{"activation": "tanh_gelu", "routed_scale": 1.0, "lr_router": 0.000716, "n_head": 10, "n_kv_head": 2, "norm": "layernorm", "norm_eps": 1e-05, "init_std_down": 0.00481, "lr_mult_qkv": 0.5, "steps": 5389, "dataset": "wikipedia_en"}
Below are experts of layer 3 (counted from 0) of a mixture-of-experts language model. Rows are named router (the router's row for the expert), down (a neuron's output weights, with its number) and show model dimensions 64-127. Each number is 128 + 32 x the weight over its row's rms, rounded and kept within 0 to 255.
Before each expert's rows: "comes before" lists some tokens at least twice as common just after its tokens as in all text. This comes from a sample of Wikipedia text that the model never trained on. Tokens count by the router's weight.

# expert 28
comes before: "1", "2", "3", "4", "5", "6"
router [134  82 124 107 130  93 110 113 104 106 139 161 168 132 191 164 158 184 130 123 102 173 159 152  88 127  68 153 112 150  55 124 136 105 108  74 120  99 132 162 138 137  77  58 132  87  94 120 143 157 118 114 128 142  92  71 114 122 145 172 117 111 103 131]
down0 [171 116 144 125 164 106  80 183 207 157 151 120  77 119 115 147 131  48 121 130 158 115  80 143  86 118 154 132  80  57 135 124  86 155 164 154 132 152  95 129 155 158  83 149  87  76 140 124  94  96 182 143 130  88 115 126  78  68 110 116 128 102 102  73]
down1 [127 135 125 146  96 116  90 201 146  86 152 147  72  99  75 128 155 159 153 108 118 149 118  79 156 124 121 110  82 131 170 104 168  97 103  70 173  68 132 108 156 131 104 230 165 117 136 149 109 143 169 145  98  85  89 105  94 121 123 144 137 135 101 172]
down2 [114 106 100  84 128  87 132 151 182 111  77 169 161 117 110 148 140 101 118  84 190 140 155 160 138  99  94 126  59 151 159 139 175 120  90 160 139 127 147  93 110  92  79 113 127 105 126 116 136 143 172  47 153 101 161 199 100 117 122  71  85  87 124 119]
down3 [153  55 139 123 173  95 139 152 126 146 176 100 167 172 151  90  91  91 142 104 129 104  51  50 127 104  83 161 149 147 178 114 106 128 126  88 169 191 104 126 171 164  88 137  84 105 153 110 113 109 197 176 142 140 165  65 158 119 107 117 132  91 124 169]
down4 [149 129 115 143 151 106 125 140 131 105 138 119  49 141  97 110  86  96 170  96 113 103 114  84 188 132 160 100 144  70 123  79 137  65 129 144 126 109 114 102 141 158 159 166 139 120  52 125 102 103 164 200 123 181 211 153 127  72 181 110 132 100 117 110]

# expert 20
comes before: " of", ",", ":", ".", "s", " in"
router [112 103 138 143 155 101 138 127 151  81 164 156 162 118 177 187 152 140 125 133  84 154 149 123 142 134 123 195  91 163 120 124 140 113  68 145 137 139  83 195 127 143 121  27 132  84 117 161 194 141 128 172  97 129  72 137 118 135 149 183 117  84  88 162]
down0 [ 78  95  94 147 123  74 147 129  69  93 100 132  82 113 148 139  80 118 114 140  99  86 150 124 123 129 110 170 102 181 137 100 136 101 103 153 115 158 114 166  84 103 170 151 157 176 213 135 114  78 221 105  83 157 134 139 124 134 145  62 112 147 111 130]
down1 [180  71 107 131 100 141 169 123 134 147 151  99 139 181 102  86 154  95 148 114 110  72 155  89  99 180 135 115  72  97 108 156 151  85 119 120 120  95 119 115  83  89 110  98 115 107  66 131 108 110 181 129 158 126 123 152 118  96 124 153 156  94  95 155]
down2 [118  50 128 172 116 161 211 115  97 174 150 178 151 184 150 166 110 126 152 158 159 139  95 114 133 153 103  98 131 194 123  88 100 117 115 145  90 130 165 169 104 127 133 157 121 159 100 118 101  67 149 103 155  81 154  84  90 119 118 163 151 159 113 145]
down3 [ 80 115 124 191 140 101 138  79 141 124 132 119 138 144 160 122  74 143 101 115 121 151 133 147 121 150 119 121  65 138 116 132 146 162  79 108 111 155  80 143 136 129  86 116  99 109 133 115 125 121 132 154 174 105 145 194 113 155 144  45 117 177 110 134]
down4 [124 146 123 124 117  78 199 129 126 140 170 150 104 166 140 133 120 110 150  80 145  93 127 107 133 143 147 155   0 109  87 145  75 162  92 155  77  92 144 139 149 126 155 131 125 154  89  99 150 117 111 136 103 122 142 149 104 125 125 160 105  85  67 104]

# expert 2
comes before: " ", "N", " (", ")", "W", " /"
router [131  67 119  51 135  88 166 168 166 107 136 161 127 132 157 176 153 164 120 130 136 127 159 116 106 179 143 133  74 145 108 105 127  71 120  92 110 146 138 168  84 174 100 104 112  51 154 139 136 135 111  82 121 137 152  94 107 147 141 175 129 116 105 137]
down0 [144  99 108  64 104 120  97 113 130 165  98  90  69 156 123 125 158 163 106 144 110  77 160 196 129 107 156 114 105 165 141 144 112 159 157 141  56 112 132  69 155 177  85 170 184  84 158 132  98  56  99 133 177 120  98 132  95 136 142 202 128 135 121 145]
down1 [166 109 134 127  82 116 111 153 104 160 158 178 181  88 143  78 125 160 131  98 120 115  70 101  88  98 110  98 121  44 163 122  91 112 137 132  99 138  61  74 128 140 171 190  92 198 192 211 100 185 119 136 123 132  90 190 115 156  97 114 121 195 105  32]
down2 [114 109 154 159 138 114  93 160 158 178 182 183 159 125 102  75 106 135  90 119 154 143  80 105 112 143  94 156 170 153  83 154  99 132 143  95 147 143 114 148 154 141 105 107 157  87  78 124 113  93 147 161 155 144 164 135 142  85 139 140 124 112 115  74]
down3 [103 157 148 129 130 147 129 192  76 131 146 143 171  88 214  87 125 137 121 176 136 169 131  94 116 124 126  81 119  69 206 140 137 137 159  75 123 111 115  88 133 172 120 101 133 112 114 131 124 127 115 133 122  84  83 130 166 102 175  48 134 178 149  54]
down4 [146 101 108  88 108  84 155 142 139 103 119 110 143 130 138 145 176  98 152 110  98 105 109 124 146 123  99 118 115 118  78  70 160  91 158 148 155  52 102 122 103 175 128 155 125  85 113 145 128 101 100 138  90 109 121 192 123 122  89 155 161 111 146 153]

# expert 0
comes before: "0", "9", "8", "7", "5", "6"
router [117 122 132 104 112 120 153 170 177 120  82 144 169 151 151 146 157 125 123 113  96 141 119 138  76  89 130 155  75 129 100 116 139 125 141  91 113 135 118 160 102 127  87  99 120  56 165 181 169 175 111  85 142 186 112  63 110 115 156 202 130 100 128 111]
down0 [173  98 127 126  97 123 201  88 129 141 159 147 156 155 155  96 122 112 110 102 107 126  98 103 146 122 153 157 135 109  94 176 143 127 120 148  90 119 177 172 141 125 144  88 121 110 112 100 107 117 116 108  91 131 120 123 102 109 140 179 141 180 124 136]
down1 [192 117 130 105  98  54  82 158 114 129  75 166 116 131 159 108 125 130 103 162  96 136 160 148 104 135 133 103  93  71  79 160 134 122 140  74 175 121  88  99 186 130 195 122 129 137 199  88 135 161 151 101  94 125 147 139 133  75 134 154 118 185 116  85]
down2 [ 63 112 100 156 128 120 214  57  87  76 128 128 125 151  57 157 114 160 115 123 110 179  95 209 143 107 104 109 129 190 177 108 112 148 159 144  94 153  77 150 101 156 132 186 125 131 140 125 120 168 210  93 159  92 117 124 168 112 145 124 141 106  94 106]
down3 [138 123 151 134 148 159 161  65 103 150 178 111 148 128 130 129  57  93 103 126 104 105 158 128 171 128 148 126  99 146 134 110 112 113 167 149 166 124  94 128 175  71 188 182  57 119 170 153  99 151 144 112 155 105 125 168 150  96 118 178 116  89 148 144]
down4 [149 145 129 121 138 102 124 135 132 115 187 138 116 175 128 189 127 147 131 138 137 131 137 156 158  95 109  94 103  92 174 136 101  89 136 154 214 136 134   9 113 139 124 173  99 131 186 142 154 169 180  85 131  81 139 189 111 118  96 123 115 134 124 128]

# expert 8
comes before: " ", "\n", " \"", " —", " +", " which"
router [139  93 134 102 139 100  98 127 118 107 110 141 169 143 168 175 162 144 134 142 126 145  78 170 119 123 141 135  78 119  58 130 142 151 104 129 118 174 154 158 115 125  74  83  47 119 107 180 169 162 165  89 143 164 104 148  94 152 154 158 143  80 108 150]
down0 [108 112 149 115 104  99 139  94 160 153 171 152 103  75 144 125 172 109 125  87 130 139  85 122 151 174  93  83 197  87 105 118 129 118  86  71 152 128  98 101 112  96 163 164  76  97 146  95 144 128 137 121 110  85 171  96 118 123 118 152 169 131 128  86]
down1 [ 87  83 133  97 139 108 111 120  92 131 194 173 123 139 118 154 147 100 124  73 123 131 163 113  91 110 115 148 153 153  64  79 133 131 117 136 173  87 149 118 103 150 100 189 155  98 160 126  93  95 146 140  54 135 128  52 116 137 111 131 122 144 108  93]
down2 [113 150 119  99 113 125 114  85 104 116 180 125 116 156  95  77 119 139 138 133  82 170 151 152 147 102 163 143 129 195 136 131 135 144 144 158 179  90 126  84 146 152 110 210  89 100 128  98 107 137 173 116  98 128 136  53 133 157 137 158 119 137 131 123]
down3 [ 66  89 133 182 119 108 147  92  55 115 115  90 160 111 107 111 164 131 107 130 164 164 164 182  95 123 106  68 116 136 146 102  96 110 117 105 118 119 160  89 129 117 113 161 141 102 157 134  99 109 147 171 102 142  67 117 107 114 118 100  99 167 133 134]
down4 [159 132 144 123 123 156 130 198  45 115  75 114 174 134 135 138 105 136 117 203 126 171 136 163  62 115 148 114 107 102 120 155 110 121 207 127  95 113 155 124 132 136 153 133 180 141 164 170 169 130 166 111 139  76 112 222 107  90 121 146 137  92 152 198]

# expert 21
comes before: "s", "ed", " of", "ing", " to", " in"
router [ 89 140 139 118 150 116 166 155 107 164  50 122 115 161 242 149 221 140 126  82  98 176 132 162 122 113  82 166 106 175  75 104 111 149 109 137 156 151 157 173 106 146 140 101 107 121 148 157 141 138 113 104 115 105  83  94 136 133 131 179 125  65 102 122]
down0 [162 125 128 120 164 138  89 123 109 150 141 111 141 118 146 144 121 119 176 133  70  91  64 112  77  86 101 135 110 164 173 136 170 130 137 125 133 139 157  89 133 148 114 136 177 170 100 159 140 137 111 178 127 165  52 186 131 125  99 157 127 175 120 142]
down1 [138 117 103 113  70 107  77 120  75 120 118  87 181 116 128 137 213 101 120 121 120 126 133  86  90 140 133 108 144 164 125 124 106  71 151 127 110  82 111 174 162  75 164 136 148  53 133 142  94 134 139 130 161 172 173 138 169  88 111  60  73 142  54 113]
down2 [ 72 128 134 104  87  83 148 126 171 118 162 140 194 122 156 118  30 160 129 137 158 169 154 121 151 129 160 152 128 136 110 133 103 118 145 153 152 113 157 151 141 107 108 105 110 145  90 151 136 113  97 122 123 141 140 141 123 117 131 129 156 103 106 168]
down3 [171 112 163 139 115 144 110 204 140 132 169 111 133  72  71 156 179 123 170 149 127 138 105 186 113 223  68 138 133 105  89  97 196 126  70 176 111 153 103 120 108  93 125 129 115 130 112 211 171  96 163 160  92 131 127  17 115  86 132 143 164 148 150 125]
down4 [ 85 106 148 111 129 153 160 130 115  92 146 105  88 171 104 101  97 132 127  68 171 179 123 132 135 101 118 119 138 129 146  88 125 132 128  48 122 175 100 121  87 170 169 160 166 133 149 118 131 119 107 159 196 134 124  81 109 111 146 142 108 112 124 151]

# expert 26
comes before: "1", "2", "3", "4", "5", "6"
router [146  70 133 110 147  73 122 176 146 133 144 129 136 135 201 145 164 155 124 112 123 151 137 148  97 139 121 127  86 158 107 125 122 119 105  78 147 154 151 154  83 168 116 107 139  89 162 174 133 174 143  95 118 135 116  94 128 183 133 194 110  92  69 148]
down0 [105 143 153  99 101 161  96 136 141 150 158 193 186 114  77 190 171 160 133 150 123 137 149 117 178 130  69 120 156 175 120 127 183 118  87 170  95 137  62 124 119 121 106 144 106  93 106 117 137  61 150 133 149 208  84 129  97 107 104 108  91 117 142 162]
down1 [ 96  88 133 121 120  60  73 118 108 105  89 137 129 119 132 129 102 156 147 197 105 123 112 135 119  90 114 116  92 126  63 187 161 113 111  89 176 214 122  96  78 135 142 128 148 123 153 127 108 129  74 107 127 157 137 141 149 126 148 109  99 135  90 107]
down2 [140 129 115  88 137  67 183 192  65  99 254 145 116 105 109 119 165 127 124 136 121 106 113 132 180 132 166 121 163  98 125  69 147 135 130 124 170  83 161 159  81 105 133 158 209 125 170 121 163 121 127 135  83 175  79 116  97 191 159 112 120 110 145 101]
down3 [142 220 136  96 114 134 181  96 162  98 163 121 162  86  81 145 114 122 109 119 122 153 124  94 115 112 161 133 135 161 148 132 142  93 145 231 164 142 123  82 129 141 175 106 129 119 105 151 115 143 105  66 159 139 145 123 154 119 140  81 125 102 145 135]
down4 [132 104 109 168 125  83  65 158 142 128 152  88 119  97 120 164 157 115 143 135 140 132 101 143 109 102  95 153 132 129  98  78 144 125 102 132 158 217 105  83 112 118 147 182 224 118 165 101 152 143 107 105  96 137 171 149 172 130 160 155 135 155  92 119]

# expert 22
comes before: ",", " to", " of", "ing", " and", " in"
router [154  95  97 115 109  79 153 135 155 120 114 173 170 153 175 170 146 179 149  91 109 164 115 133 117 131 135 173  88 128  54 106 149 123 105  72 124 150 155 145 113 147  95 122  66  86 121 163 139 155 177 111 103 114 108 103  94 141 158 132 119 123  95 107]
down0 [160 104 129 129 145  97 102 147 140 120  78 141  69 119 102 175  96  76 117 111 183 105 105 142 126 200 235 101 140  84 129 106 120 130 142 103 147 157 133 184  75 109 144 150 140 129  84 191  86 162  87 183  98 141 148  96 146 147 132 109  96 134 115  99]
down1 [ 95 189 134 115 140 119 120 151 124 146 144 148 164 140 123 133 162  71 104 117 111 153 125  81  94 111 161 148 140 129 128 140 105 176 156 112 162  93 100 188  66 185 122 110 158 111 150 139 158  83 161 122 104 128 126 114  69 118  98  55 148 142 109 149]
down2 [125 168 148 102 116 130 126 153 131 117 137 161 156 115 104 162 107  99 115 170 173  88 145 135 116 124 120 137  93 144 124  87 184 153 139 170 176 135 122 157 138 171 127 119 217 144 153 164  92 113 126 165  88 146 134  91 157 117 108  89 102 101 133 155]
down3 [120 147  75 100 140 198 103 145 121 137 188 124 123 125 151 113 136 118 147 110 122  83 169 190 141 183 115 133 121 123 119 117 131  82  82 173 100 189  91 144 115 101 158 142 141 126  81 151 112 137 122 150  92  93 101  98 157 111 133 121 148 173  83 148]
down4 [117 150 158 119 130 149  93 138  96 139 146 127 162 123 138 106 136 137 101 175 120 123 134  98 185 178  95 145 147 135 144 129 149  68 133 167  74 134 118 159 117  83 144 152 129 179 123  90 107  94 132 118 105 121 156 116  89 140  98 115 125 123 135 146]